From a checkpoint of a small mixture-of-experts model trained on Wikipedia.
Size: 18 layers, width 192, vocabulary 8192, 51.7M parameters.
Experts: 96 experts in each of 17 layers, 4 picks a token.
Below are experts of layer 10 (counted from 0) of a mixture-of-experts language model. Rows are named router (the router's row for the expert), gate (a neuron's input weights, with its number), up (a neuron's input weights, with its number) and show model dimensions 0-191. Each number is 128 + 24 x the weight over its row's rms, rounded and kept within 0 to 255. Numbers have three digits each.
After each expert's rows: a language model's description of what the expert responds to; "mostly gets" lists some tokens that are sent to it at least half of the time. This comes from a sample of Wikipedia text that the model never trained on.

# expert 30
router:104136083109114186131108132141124113121107175165060126156143132087156090121090119124135122162112155136108122153127121175110109114084162138169107154129181120117111113143136115149154102121110101132078145138133114147138126143170139178153150132135158094115139117139151148165113081083113137132136126159136108125140103121117152140144130152122145107122151122130134144107140117143144108083160132153102111109083110139140129112143114117168129096109153113162098158156099120132134124126171120111118133083168129069105152116132165176138117144074111154102099126095130119087124150131110139160
gate0:110123107108091130152167162154122112168089177168135129148110132118127136105134065137123122139139098094110079109073129150147101112092120155151120097124131110135155115135077111112088107119139140139047166171138146095102157102111165153146130123111120100122138119141133143138131118120147126114168120141136166157153111112125137119153129109147141115161175081157159145153124134145116088090173123144094149117120098087110158117152071090086098121176137123140129163110114157139156126140140126160140136126112113131166123145150139127167104116127122122113126108147130125099141096136132153122
up0:125142113148139127104154106107109111127134122122147122154114116096136126118105094095091105082137094127092180193168101094081150084133115131126098152107143112146074139146120110113087128111139157110154106142121146144114142173106150128095171110098106098123108131126113117105084145151101120131076130124189135108104143145161124108158140122160130146121112110146081132137176138124151107093140112144115159106111124114098121165152154113102128082117070122110132091097120108144102134134117119148090099144130113114094138140108121116114142089163160071148124132155121109092121115102128138145
Articles and conjunctions. The words the, and, and commas, plus merged forms like ", and", "of the", "called the", joining list items and clauses.
mostly gets: "The", " and the", " The", " with the", " on the", " the"

# expert 31
router:141157122121106149112134128135103113099126155172097111083137113140125146147091151163129091127111111159133114131118121158123116117127125103148114188118163124105104124159112130155128130117118102137091114129145107116115122134178133156114159171092184139138162096152155134164125092104109088149139116140123100117141136166121154154149138135074148140138072152103133146130133156117110133105145161135090131125100097120133123147148128125171170114113107142092091119129148112113133135117164097065114136114159103113106182107154121148137120133076109123139123091070122130134166083108107149188
gate0:132137117149125133093143135146126149169099164123109142129203127093122136121115123124069165120122112166149147122096141154103093093117093147105082175109159121101097105130112121099123104093105141101062106106134130137120149155123100125142159148096104118126171137142104112108128137118122125109089132114095122153089160098153110123122137148151123147166132098116174107121106148124113142106161164152123158134143118114113085134118122077154127103101145181118147154158111142121147094161110110113176132121162118133151121149104140110079118146106109129090132140116082121124160080109136106128
up0:121120140152147155145142103134145152132114161095122110156201114091107089085126135104095126144103087119168145112098101122101154134138094086121119120109120144131126097113151147141110081112138176134064142154156169106126148147132122161140116112138117099151176137098129108179091107138134126131156070101152113106118162145104124160162125116158110148119130064121153115144095143080089135128139138120105119143148128121146115143122163143112143104129138127151138117111095143122130120145160122077057116111128156138132079127096124117113123136164118126108122099104137149131160125159119159128
Definite article phrases. The article the and phrases like of the, in the, and the, The at sentence start, e.g. second victory of the season.
mostly gets: "The", " The", " and the", " with the", " on the", " the"

# expert 21
router:105162119091101135152112144127128133150157167131147121110106129090096124133147145161129113142099134161102135129138161090121147103096125136103140148103058108130139146099134125156108127097103127115144153186130157085133074139165135168125146166135126113109136124113113112176138115140116153162164131160102092146116121100135111123126130154116148133091175111155140107120146133109166154114134117136127131095122138121166167102100120153090114135133125153140125163114081129113114138147116103063118150096122123099175110125124147091125077093207130158129125142150142127120158091125142169117
gate3:134103097092165116140134094134136108139138126137111140118110155156133104126134135114144124128105103164109073112101134103181108147169144175126132092121121105110110126140125138110106156136114085131107142134127141066153153103161128087145112147127091142182137135108145134124104118121167131124102162111160136169101114113149096122191148171117132125146111144131130127179127119153147125128079078133167113128179135118130120136099138132126143122175118112117119134127097130134141069071117103134111119133150163132111092102070120133145146085174139137102154145094107171097113147135114105123
up3:075131166123153120074127152141131124119142111102101102146102111114160121134101136116150155160154124138082139138136170153118098138123111099142117128095076113063107166141145143125114121157100133146149130140119139114137121123142149105102123129145142133121096139099138129137139086144137105104139164111130149128135142125117080109131149147125123151148144138085104138196142116148158146170156126145142129145117129135095081140137121128126103143092122148140123118120122119083120097116104142085118139097091157151134111182199124094092099107142110161160124088173094125172133160074088128121
Ending nouns of names. Final words of multiword proper or common noun phrases, such as Ireland, Army, Cup, University, Sea, countries, Revolution, usually before punctuation.
mostly gets: " Chevrolet", " Revolution", " World Cup", " problems", " parliament", " Navy"

# expert 26
router:166150139144131124107120155136098147118123145103102093124141114169144180137091138145089105113138110123168146087126139066168147160151128117110169152141150105112129168163100147103130142098154104108126117118079128127140137104122121103124094113133095136155124110167160144098137136127144103130118155101118130139124094111163162127172095119102150115113104139132099139115094140140142100095152153126130112150113136137154123095155118162168132137134094103129149143108133141053133143144111113086134100158138095176154114114132093115100164133166108127126097124143084143143116074131157177087
gate1:120145116172100107127133137100136141085100143141159117148102107154172131134130106164102089136128115129126117133193087164098151100168136142150120104121114151132128139147099107118100157085107134105119145101122118129151120145106154134093122125139115134137139114135125138163125157117155105097124137082154102142148127142151123114163149124116151136114153172131099123142135134128112111090127124157112097115123129099153035094107146151125063155139117123151081123158140176081151176102130135168154108162132149092154154098136112158115130123111160133146178106153132171137131138089125126124
up1:126120124145167119134149108110136132132115129133104083154136167143122125114138162131119143095111115129090126120134080093139101174159152121154161131099131111134152147112170143123127132151089124151136144140085152159172142142163093148104118129096131157158082128096146123135113129150127158111208133093125143117142098155136054142139154142135134175150144148130111108128085179133123139185111111086096092122150124097171166147139098138102118134161160131130131132150133127106157100144137127113120130146102133144086114169123133146170122144121154139155150133123140105111149118094152189112
Table cells and statistics. Table separators, scores, percentages and infobox phrases like Member of the, Succeeded by, Personal information, in sports, census and climate tables.
mostly gets: " JP", " member of the", "- Occup", " | Succeeded by", "ember of the", "Personal information"

# expert 46
router:151127136149131162115105156131100152118158108115123093118137125159125180152116173158106089072150100143158147087130152100153143168119121113104149127140116079120105161144102145100119146107137117112136125118052128097125108128131131136116106127116102142165128108158143142113138128155148084147100167088139127122118089100169111132145126113111127120150135141134112151125092148150145115124132138132107099169138138114158133126130138167138109129124075093103143164096138157063129137170097098102108109157125112176118129114146079146118159119160089121135129128145091155117150083129143181101
gate3:156098180133138107151114102158121131102166151183134126127161121089115132120103112116142150113113090133140152092174129089147138091156136140106194121141160151184125118132099141110120118092096169127152119118149108148121127132118151112121126122152134155126126094101129144110122119105120144125186136121189093133138138120142145104146100123123119154131103129124186130115118089090107093114116107117200157143131119112104126104149119127088145113161121089113162135155113136127126136075154125139107166102174132131135131193139137110108123102163118069138099109123111142123102152143125129125
up3:148154129120133075124157141139125123147119141139162126131124159137127142124114130151127122165147168159089135113094139149163126136119158128126083146157123110164130159165121112125104127103121177130113133118092165168098079129119140154128134123128102113050133110114141132119098127181095082133075120114102119151102098109124098129112119132115139150155105093110159159124098108103126132125136131130191129146099107138150105127131177125122148144117146111100145131104135145162110125121149134175158188149097147133140139132128117130183184113148124155147116074110116119150074101095088126128
Month-year and dates. Month names and in/until before a year, first digits of years and percentage cells, e.g. In July 2022, February 2, 2016.
mostly gets: " place | ", "ri Lank", " Follow", " Korean", " Kore", "enezuel"

# expert 15
router:140123125146138146129112107157146098108152129110107109125150111113142116126132163112146098117127130121144145153135149172111103086124126094105092166102148141100134133116084145146134119121077153123103123117139090106106154099184140128127154127128140078090123141145152112133176117101147143150107117156110128147091089166104102137109117120121141096120112102121204116123113120108117114170091142160117116106060137127156138159138109123125142089122109153123088104118167134185100090092123134152108173114123132083092148133148157165100115167106147155121097097125156131096155102111130109107
gate2:112103126106131156120148154124146146156136141121102126114137121122133129073123142121147101107132175136132132082122135161091137148108089088161106136144135135138145122154094099160091110115108145126119135106104172121112131119124093083130115115112183147125120153129117145195156136123109126100130116143156122143143150142130120133147163114114106103129118164149169160142162145085119121159096133141121144130117116097162073115085155098115149178159113143071114110081084139096121138120130140161153148149105107097107212125160149106131123164114137128117138096133083147107131132131114123078
up2:123127095058115162107075096153125145168127104119156173125097149120178139111123104132130109119121114094121139104113116139147103112149117092168099125143097127171125151146110136134125128137161107139121135100162071121115127110173146122093146125110136129143133125124098124100125180108110174160157176117130152119081147095121119154137109093136112143168110122154119148122116166131119139091119168147138080112111129123159146106098164108152101122137109151123122135161119089096161133152139115112081141086110160139131113145147130095106175127140143131144134177146170121161129131110109112179
Possessives and articles. Possessives, articles and auxiliaries in biographical narrative, especially "made his" debut, plus as an, had been, 's, his, In.
mostly gets: " had been", " in his", " next", " his", " to be", " been"

# expert 39
router:131149134120139156124124139123144151149113109144097128126122112165122120109120162114174128138147125133147158105164127184157136151127084136111157112138062092134137128117074127113145125110148104119143151108104118092139143124110163105134112172126101116148139107135123145090111141172125069134097142121117146138125073096177163117142118110131146097108143168100112148126146099134128168126126150156109132171150160135162114098122151166142085113158111115138149145060114144141124126141155084098170101132123143157151116141120103129110128145162124123137129136160072211136139128137096131119
gate3:127103140133152111173121115106123102159097114131123126111152134176139054137142171138083176119128102127148108126162122142126156119133147123122149126122144089122086109099120121101103121140129129092050124150133140114129114135142182161091146100139133099117135157129121086180152178109106105153132154118189125163140110116135126096146143153117132127093143127098114132139162096144083127115124153146139128108159110113103164120157150157121174175119131166130111135094176161124142116117128154115135117134145108129135126150108162090123104098107125148073124113130153143114114079127120124161
up3:117111082147136129119132075122108130146117132112139138125124094159104146104172132117176109131167150116147154140125121125141112145118141145122103158114115107115099160155138138096102103157124086137134127134132119094120131163118143105164151132135113143116128142172158096144138129098086109142130139137115104102175092143108117114134131120116136128162175122159151168131189112141073139123150128107132077119168131137165179143101189130138144169146128093120075144174151124165134176106137075132131117128151094110138172094141099091131106157112112124137169147154159118117114154122134158132
Separators before numbers. Pipes, spaces, dashes, slashes and brackets in tables, coordinates and acronyms, usually right before digits or dates, such as " | ", "/", "on ".
mostly gets: " / (", " | +", " '", "- Coordinates: ", " [", ") ("

# expert 28
router:091156135134107179119094146137100161103140151099135107153121127121110137099131121138068156143114136091133160120136173111174108172139125095115135129134151111129145130116127140151141104171107136111133151117080154151131108128116130154139104119115101142153122152172161143152144144140131143151087173121147080132109117088157158094108109132145123134120167165181130122112129104174142146089160118130147085152154110112187143120125124182120106156127125099134178147146130145077106141137128109137124117158130123111092133133127110153099144130174110124142115109155097151106081125153131187100
gate0:116091116174129118132144154071149118119114088104093108161113106148128161131150152099128138123148146117119129140132126097137112132153116138122156101128092154114121126095175128127129065095135120165122145121115094113123140129113143154133109140179127142164149151109155139132112155131160088143164103143108125082151173126155093074127098157157183136121094134118149115114135096084099121093134104116156085095142088133154108109101137142125132133111140139124120125151108153139116155086097128129110146112111084096153092154102142158101130113080092108090109080116121101104126163129121167133
up0:116084105175109171101127134107104125204106140137159139131115148114095133137151137107096105135120110101153080146127126132173160123094107127101121122099156159131099131111155161131141149096177127127078133128133125147118105106115138110096107126131090109133105107100137139143167126105162106141143088175098125165116136122151142108120141128127144113083142131122120192145104122105110115129127126172144121111128126140143108088138147136145108115169148145142133176111134165103086143137126135187144126129152146129134089119126192140115107142096042137122098106134138157135117161116114139122
Word and list endings. Plural and suffix endings and the commas or "and" that follow them in lists, e.g. players, species, enjoyable, fluid, and.
mostly gets: " players", "- Elevation: ", " singer", " species", " characters", " parents"

# expert 20
router:174173160133119128155134133157153133144139144089124098153113131113098117126129133139156109144116138149149122127153120130122121091113130109100118140078063107118115134085119095119139120090135105138148125157111117101137119120157155140100131157154108141090135129108109108185130112126155124160135127193112137129139137122140075151109150153126126139129114100141127113142168136125171129144100094127142157125103141070107152128129132130102102112157175160122108162146143158125133082123119146103150162083104103106182115112148139085084106102154127185121115132104167154098173111124136121070
gate0:125129133096123087129164138153093156163130083168135114147118159170134151144128089128130116149072142109112099085143107128124128127132135110114130112100134148139122120123110149116138162101106106130114120186099098126164139105128127122121145127131129121134112087094157124165132174155099131141126099156122083150084134106125181127082092142173114123098130124159140096173140133137128133105122128104154126165153104097090103105124135112150136162134149134056076118119157143092068113121124125098117116122120132107137130097064137099112137129116137132103092151145157142124175146119127168122
up0:147091155124147161152137127089163138132095114154172090129131147133125114094114107112123099086161085102129109140127136127136136093113159120112120118094125129139136114116161136173101145120108152165119158114120125131118149131165116122113160128124092155101131128086136131139137181165083121167151139118147134133098092144114127099125070103130126172149133115165106145095125144171171142152146110159064114142088102137117145159115137153157133127107115166156088119132128088066136128127142147136132151149136117116137158194184153142109150107093144138156144091113116144120112112122162121110
Word-stem middles. Inner stems of common English words before a suffix, such as goalkeeper's keep, fishing, demagnetizing, sediment, coalition.
mostly gets: " sing", " econom", " bound", " Sing", " industrial", " Hospital"

# expert 13
router:146136176105115146133127144128140139126157174097130100157106148123107108119127102139137098123132109113135140119093191138094111079120126091122144177074107132104112149150094124126146114089134127108132129156121108068143104084226155116095126136089128137113124110141130099143141135139165139143129112166128142112090119158116083129135133144106155109132142078113171115131142133127133126141090100135115108100122160118130127163143122153139104110148117110106136142151113125165129088117152123114150194100121113162143112131169152107094091126176154147135121101135097106154128113110152122094
gate2:164143199116119128101093135102095120152159145153154116125088107156139111142120131145108130146103153111125073145144144128115123110144130094093164089132150136106120125119114133119133153126117098115159101088107119127110132197140200112131134106126100133113158153152085144150108144057080119145148142144127130094134091161120146093152116110144124120121153178132153100137139153148130117147125102096155147151089090129139113119135080126133163124094093157125124104140104141119099139101127103112142172107161154111084147125162153141135164119137124115119140107136165106103121160131114124087
up2:178124104126134121100118113136088144157118109138108163116068144144103079140176152143129113110129134147121149084114119134099149102140140077145100132118165113086114133077155134123113144123119182161133169106132098141112124123104120117143110146140137104125162132160133125137150153099178169151120138138122109148129132079090146131095101133127115138101123092121091091073145121137117142118145112120099169157162153092124135107119116119102094064084127086123106101123127128098179121103130151188129104111163074115132140120122142107105126132119133131158115108117113157132129098110119159130
Possessive pronouns, word starts. Possessive pronouns his, her, their, my in biographies, plus opening pieces of longer words like pro, ant, phot, cele.
mostly gets: " pro", " in his", " his", " His", " my", " mid"